Weights of a small mixture-of-experts language model, trained from scratch on English Wikipedia.
Size: 8 layers, width 512, 67.4M parameters.
Below are experts of layer 4 (counted from 0) of a mixture-of-experts language model. Rows are named router (the router's row for the expert), up (a neuron's input weights, with its number), down (a neuron's output weights, with its number) and show model dimensions 0-63. Each number is 500 + 25 x the weight over its row's rms, rounded and kept within 0 to 999. Numbers have three digits each.
Before each expert's rows: a language model's description of what the expert responds to; "raises" lists some tokens whose logits its average output raises strongly, later layers aside. This comes from a sample of Wikipedia text that the model never trained on.

# expert 43
What it handles: Biography and player-name pieces. Sports biography words such as born, based, debut and professional, plus middle pieces of Romance player surnames like Car-val-ho and Piov-acc-ari.
raises: "es,", " or", "es", "es."
router:516495541467493490494523487483544467519540486463503501462496493503498541508478428513475539481476530494459464512505521427500518474503520477469519530485524484472471475490502466495464525466508469
up0:475498500466533496507457475517526495531516485515525480469497536506514482515514475459517519498486488492488492517509533535534512527463519476463529517501490513480512477497542512501479489496500467
down0:479463472452517516451518497523441515503505461495493527462511531496496558503473472531481515512521480483542527504525526500473498512515493518506517474529452517470539475521579503431527486490468494
up1:527529476456541525522514495500486489501499549518521516525535492472510483488465486514530481490458516516510521524484508466499482471500504523491489499496520429495516456491486450487499517467558500
down1:493499536477461501494491533489472534528552505517529495532514504522476485478471534516522475481536526478518539533490496539489435565464497489474519498508505512482481439489448500485525500446507494
up2:478507517513472511488531479483502512515471523479472523538504497484511494521483509514502531467521510537533502517554496496518477470499525470515486511474518523470532499536496529515492539559545519
down2:494568505517515497504473528523509459496505477490489522524505498505566511455479487519551465517474512489514509537500514473502510454461527510498491496494505533502511501492532499463485486544503525
up3:498533525482531526523507513502507475477487508535468473512510478517492453484500532572496483468549493477475509493514528544495524507523547455499514523474511491572491491471512497480510492484490502
down3:470504480487481504524529506509506498460490516526471520512472516522454503517563489479506492551513512481457538484485502570488504472525485507567468474520472452475472480486557518531487534479555521
up4:498487527465472480484543483512489466499469532544520546497483464461467516498521532469481479570516545522432536520500537483482526478508499462470491484503484468496485478553468523483486469520550533
down4:522450548522540543491510504524491490519501509510493478494480483446472518472502491470491495488512520519505504500477506490518513442500489515449478528525538515466493465487467478474495487494495534

# expert 52
What it handles: Consonant pieces in names. Consonant pieces inside transliterated or unusual names, e.g. Dun-fer-mline, S-ich-uan, S-h-adhin, Bin-y-amina, Ry-ukyu.
raises: "-", ".", " –", "–", ","
router:541479495504518477561463541506511488473514523511466502509467456473498497461477488478521538475494485521518506506522523538502529496515527520462456509509519471479515533536496483510471493514499488
up0:498493509529493436515508530518469498506524480529495489529472481456510513496517516497500507482468465484488519514494529499461476477481501461468536477534504467457482508507498540528462486545492522
down0:526511528455475512485530530545503488470530519527517434535541501511461506491533529498485518569456495504480448513496511550479463490482464505499495572536515444478467524499484472468494509538516511
up1:489489515474504493517500502514531478511521550516498474481462464525480472471496512520560472496485528524478468538519518509496507572524495556497452440473513492477494487505507567529490493524523453
down1:507540493476497487521495490513542479490537448490485502505511526484494471573522520462517529470492511483498484486529484499487521540513495513493541506450536473510529483554492544502465498448536567
up2:496491513499470492506521511496478505487524447528483477518472502503493531546524543465486487520503497557499505525486488482557526486494474525522467514460506484509484482469519449521485481522485547
down2:532500503497471525510479478527510487482480519525546517480487472529482501505469484461512543510516516501508470477483506460487510461481446514499476498493518515484471501520489489524508490482543478
up3:498463480517461554521451506529500499526470525512479527502515525465533473489503482549506497494497442540474474516496517522490509487530488461459501483524499478497462465546537513447530483467478555
down3:513488464498489555482480524519517481506491499521512491495516496542529517481492446450499503519485483492548490476516488480535500482478492494495466504520498495487517471473557476494492493502493542
up4:476478512491498499506523528519535521484534465508521513469507437524508466470485515516533492538507481542516526547469508483487530525529510523526501516514502485486489486520519516474488496512466502
down4:472461497492524485505472523474527481532487489523474505504512495505505509469462512526530511472472530514495515516451502491503507501525486498462451548489513484507497480545513501503507486521482492

# expert 54
What it handles: Compound and foreign pieces. Pieces after hyphens or opening brackets in ethnic, language and place compounds (Serbo-Croatian, Sino-Japanese, Trans-n-istria), plus "(S" style parentheticals and coordinate markers.
raises: "id", "et", "ale"
router:502501492499488498523489538496494476482549506548517536486570523498514503455482513463517542509505528473511513515482502536511491508449464432495468517548537537539533494520458514520507458449525485
up0:504496507535532551493503526499464527503513491532489496505486489421479493520530516504533505448544525475459491498517437514524500531455510515501528518441539539540477527478498489470514550514507478
down0:509465495483499497482462488500459428517483510469520518549475491503471470513491513519543546511481500524505496464493472485470490534536507472527498494493472513445474548504522536503473493487435480
up1:531498517528501533478460512514498510508518506529491525491529518499487474494486508496534535505499495471514506560479494501494462496492466530545482504454494538475546485483498475543561478495511488
down1:481490470479483501524465538547497497516474471556467538510516466482496542496529515486477502449494511505496500512493519535479480480487475511490456490536456501520495499484488481534460529470498517
up2:537493499501503470480476497502473537478473454529440534510503493433488510464473510500494472519488490526524476520458551575532549509532465495513517512495486494497467494518490514496496519554465486
down2:516456495509525515467495530509468486506479483517530502509529474485506536487486453475501494495504504482509479523503524516515506473509470503509503512495515490487504466516441514499493523518511505
up3:496453528470515491493532460540490525502503474497494499509449499526472510544523467482517501526473526501527551556466503495502485531497484482488481492486520497510536493497505556544506512485480547
down3:493507483470571540486466458476511509554460503503507500536524480478524505514488500524482469546526465464519520521514490502539512532501480476542510537502494499476461465509529495488490507493489521
up4:489459493482457474528510507522501526492498524502529487469531472511503534515525490460546513501501501476483519502455531493516534521493522501495518550534483533501529492489446454523479488498509512
down4:443509564476479507507493519500476476489547482511527515497517502463480489545504454480491503506474484512510518485505551501501461454505540544513478506487506499494525473517482475504495461522512526

# expert 3
What it handles: Mid-name letter pieces. Word pieces, often b/B, ro or so, inside or starting proper names and rare words, such as Sen-b-agam, Kir-b-y, Robert.
raises: " at", "y.", "ies"
router:511541509494525506492498546485537473495527512455484467517523493514497513501490507489519507542521546493515510519503491476525486473468479492441473513463527485483524513494539474519508501496492478
up0:490479508554503456504513560495490488432472496537483473532517503511529475504471483495512503457502465477521497509481534533502485524504492451504548506463527543513485500490515518494491470465484504
down0:527541509531496505527486489470451502498501540464461518472505452500536452476518524474495554504519475526501516477516474464469493460518486489478490510508474480495503443515501464464529543506470481
up1:490488452520514490503482537495505447498509513498510498527516515468519493488499500497502525523502517519500508482537512500545556508505481552521483488503485515525576475520533539484527488500522489
down1:497473549471504523461518523476502470505526503523500481474506531527480496484498469515518508521506507500525507526493492523499504494502505499503493469528479528509492529436489529492494499510474476
up2:510479521492453512511505459501525461489536472530492466510501471476503499485491544427514500503521539546517473494463480518482487473538535497500487542544468474461472507507506476485497519498534520
down2:495514532466486477476519477504552512474507518519495528544490506472518442514487510489498478550525526487469503512537521481502480447511487516527479512476495511489524532466515495532542495520468504
up3:498514456531539490488491462520486487493520420496488540521504482518508483559524503504566494474492535491506498467501520537453499482475479558468478518469565486500492501517511530528529500494508561
down3:472536408537475517486468511490523502513521490529519527517528516499537495525498505520506492494495524514519487527532482499481500545533422517491481518497539466492557449522505475481493525477488508
up4:498546494509520473519515511502476481503510512477514455491502492492519521517470513505555486497544517497563512518490497476470507490520500559538504458507539499486494550492470466525498524504534498
down4:529535452504461532511504507466472471521455464466481473504537513495500491534466506544531508457522528481525476514521468431469474533501489520494488465535483505515461534512506471540537501539522510

# expert 53
What it handles: Mid-word pieces, prose. Prefixes and inner fragments of ordinary English words in technical or medical prose, such as dis, car-ic-ature, por-c-upine, cort-is-ol.
raises: "en", "or", "et", "ant", "as"
router:503496562523459523514477568466528480489485487506480509515499525451501492488469521464482534528522546469498529525525497481502529464534470531525500516485495472480464480525487461502493495486512474
up0:516531551507398494483480527474521516496485521499494489514508490510506497484512531507477507492512475474484520484455495463516511495504507497577516462517475495497483529524472508454523500514497487
down0:512508523525474471511493518468501529551487503502532524504523479544470508487454508467497508497491463540498507506515511475522512493474498471479491500498491497498496483476474480510505486531540489
up1:514467522481461479492505552489531492483500496532522514527505469490427495504467539503537458500514493520498507470501515484463529462493515509487461487486482450515523538509516481514453525494533503
down1:551467508496530562481456461524503496476501446504474528491508475512498506508494505484495527504514519494505491529489535536527529478534456494504491521474446442481508531528445503510481514489495480
up2:479533522519515496574512553471498516472521481528505465520493496485490526483496486511495482512457493504475542484453578505540490481437486540466493493491507466494495491504509490447480501541481489
down2:527488495497492522529518505482505481488528454527488488464487529472447550525497498509484526487515447524552458511483523500507483518515476527476497515514512532448524469524500532509529514506520509
up3:489499517508490523534456495475529523497477484500480525464466509522493548516506530504450482518510556487464515496530556478487509531473498498500499521466527507470481549514491518486531519507462513
down3:482525519516481518498474490492529504503485454475502544503514489484511539505499516497482501526482524488479477498523542475493501508503469526482502503555491560508460503508478536517530481493499512
up4:475531515527530540493477509464529440503516495461548514520463512488467459481478491505499446514483509547508504513525503486494501492556487502546516455474483479493493540515482498530498501492520525
down4:533496506510523502460496509526489467529517443444498503467497509460477512511485505527480510503484477494500462458492467520534525512504540537531509499501508498511475576494544495547468488508500486

# expert 60
What it handles: Plural and noun suffixes. Plural and noun endings such as s, es, ations, ions, ers, frequent in biology and chemistry text (introns, glycosides, fibers, species).
raises: " and", ";", " that", " in", " |"
router:541502532456509520435491499511478497483496491556498520523495545479500504498498451480489517554515533499529500503510526535453519511533447489523548485474500494528479502502517479468482462507501532
up0:502513449496498553511538467499472497449547510505535492540543499489529514490492497459504520512515500508520482552537487475529510479454465473495517480462504540486466512491507507509479480513501543
down0:476489508489509493510488537558463487526482506470513523548542534508514495501523516468516470505540535487520468486509518490571511506486507524531488496452530517482493493511525529488470495480480504
up1:522501526520504529499494459520512524517489496505486491523467514509510478547477492493533526509554458499514514514519468494515502538511470441515459469511488494462505509495522523531478539492520547
down1:513516515548535480527501513457479468547494503489463504518478492502529490500467542463490484471496500447504488514555542492505461552516488478532456458521520496529470504513528524512477496509499478
up2:479496491494508499482506525508465520484485492498508457461501489456502561540491487462483494470521526486454512483497465484494473475477491542514489464556517540472496526512498498474492518501524517
down2:467547511482521518465479517510494492497524513503486498509497466500563491506498510470471495485496531499482524494507501452517472539462543517491487523511522501521519505510519492490527506515496455
up3:532485521521481566485504504468535533455495500514481470545507496448525521549509479495501499493549507488520466487537516512477474513535494511484512517469460515532500513501484554525481490490484535
down3:521487486531505536499501463485499517498510512476489478494516507524505480481500520525506516503521460452519532464482493491503490489512492483514463498531491502543503490483502544521488499487469504
up4:508511505447498467487520509513522490546493460500501537518532507519506520575572485519473462538462535488547455502489537498520504519514484458506457497507482515493470520464542494506517502513517524
down4:541482495498489534508538469476463488465486505453461496493533505504465471490503497531456518528466537475505507478512503490514514516494495531504502516503511488463487474483491489494515460528540497

# expert 59
What it handles: Sports and competition nouns. Nouns and word endings in sports contexts: team, season, Cup, Championship, coach, plus suffixes completing words like Qualifying, Weightlifting.
raises: " and", ".", ";", "s", " in", " (201"
router:505516491441475516503483500499534475487459467526510472504513535460463490477515536508509470513499513448513495531507481445477523512528487473528529519509521535508470503523472513542524502500486526
up0:509523504508507521524534494511517505470541489472534497529501486468441488518517534496479475534510469491494499503476499506511511524477499483511458554501521520518441504447519479478491470496484492
down0:512512522497455515483492485535475468495505469451514542502475505456483500541548515507511527482510517487427484514476517471522476497495497480495521493488502545500474489526508510488476508519488489
up1:439498509504484485490494486484512455485493475486512481509482527498486480484486543515489461479480500471465439525478510461478497537483522504467529532546508518552501566507494558507497551469525525
down1:562485481489551485520502452496528499467510506499495512481510512519488541481471441541529522528470489521518468469490475533484467441495529463471530495471521494510542507511502505445499514519483513
up2:501468501538537505501528550449486503482536483507483529510516483487503503536507476514536490499479510479487483475448509464497491511506478530512495507511473467524471487523497506531496486506494533
down2:522480529521490503494455489590464504493481542460469513499482503517485509526468471468530521507487505502490493507521479481499528511513503505520510550469482504478502498495512500493509530505522518
up3:535495470514487505527497500477510464521464496524519489539500493531486508473467530523514521505484494468500505522482516517508446484525526561492521481492503520548486491494489503523484510482505559
down3:545526522440514506558523522499536474496444488482485503506492492473491504476489517486518475483518497484497498491524513524514482487499513533515498470481509512471497508511492543521458542516536480
up4:498510480471504492501506472537482525482495468443451495499449470493506522464508492508525497505530479541496537466504520524480535465485472496533486523508488480528525521469473474498500475486527460
down4:481528484539516446538491514537512465509505505526496456508466487492483515544502542520485479506497514511481513495477515508511516464497517506494540474486448484501522530511507496473496510498517465

# expert 21
What it handles: Word starts, section headings. First pieces of common words and section headings, such as s-up-ervising, star-ves, ==See also, Personal life, often in film credits.
raises: "-c", ".", "ist", "p", " to", ","
router:492488507499489481540529464491504456508491520469496543493507504455467524519493483518489485501474492527499466548497478473484546468523539507510477535560502468473497512507497481523520508529515485
up0:535522523506501501495555523537459492492524507522503503547509467482489455455520532489513478501512519552481478487494510485534490520510519511542494461510491448448513505491487553499486512494535508
down0:534495487506513471505496513520482482478519489513485518542527481505553508478465488459540508520502487484489479502523506518508479526506489493480543470506525496476508474530540509463498539550484481
up1:535469563525479491508503544498452513473529455509503485533514452529507523481503512496498506489480503490519498513528458510485450502548546503506494521504537462475498497513520507468515493481505505
down1:529500479509525531471501491471541503517496510530518512519486499530470512470510480516507554530490481476474533493480495522520493514509502510476530480480507522492504492467526510518525523535489470
up2:497473486492448450489503466517457499477506481491485514525442481482532501512554485482511537526514516561468472549508467469462494507523553467495477521525535495493513478501483520524484520469512467
down2:492499471484502483484507530501487451512494469484504521474516495488506513504508484517496525491483497490523501513497484497512445452495456524496500512510526499495522466518494471500462511473488537
up3:515474468475482495542537536522514466496492507490501512466532471513506498524508533512543466472488521495472483540506531500459539497524508474546526481527463509518466519460535494468482504572497498
down3:519497499493496502552498493508496523478477510510506500479495484499511499531447509532488525486507555543472507541506533500490476452505485423514499496507536492486485459513494510474519510519491507
up4:494496498496438525525517505523474467535488512504504502499497515486485499509480478501509523509503512507495516476482509443487510509541499489536492530513523437467466492511468478521552483495529528
down4:527459518457490521509498483470491489484509522522485518488519536460482513491557515458459478511509529482504445496492520502488541531526486476501493473503504523497505502484496457490528493556523517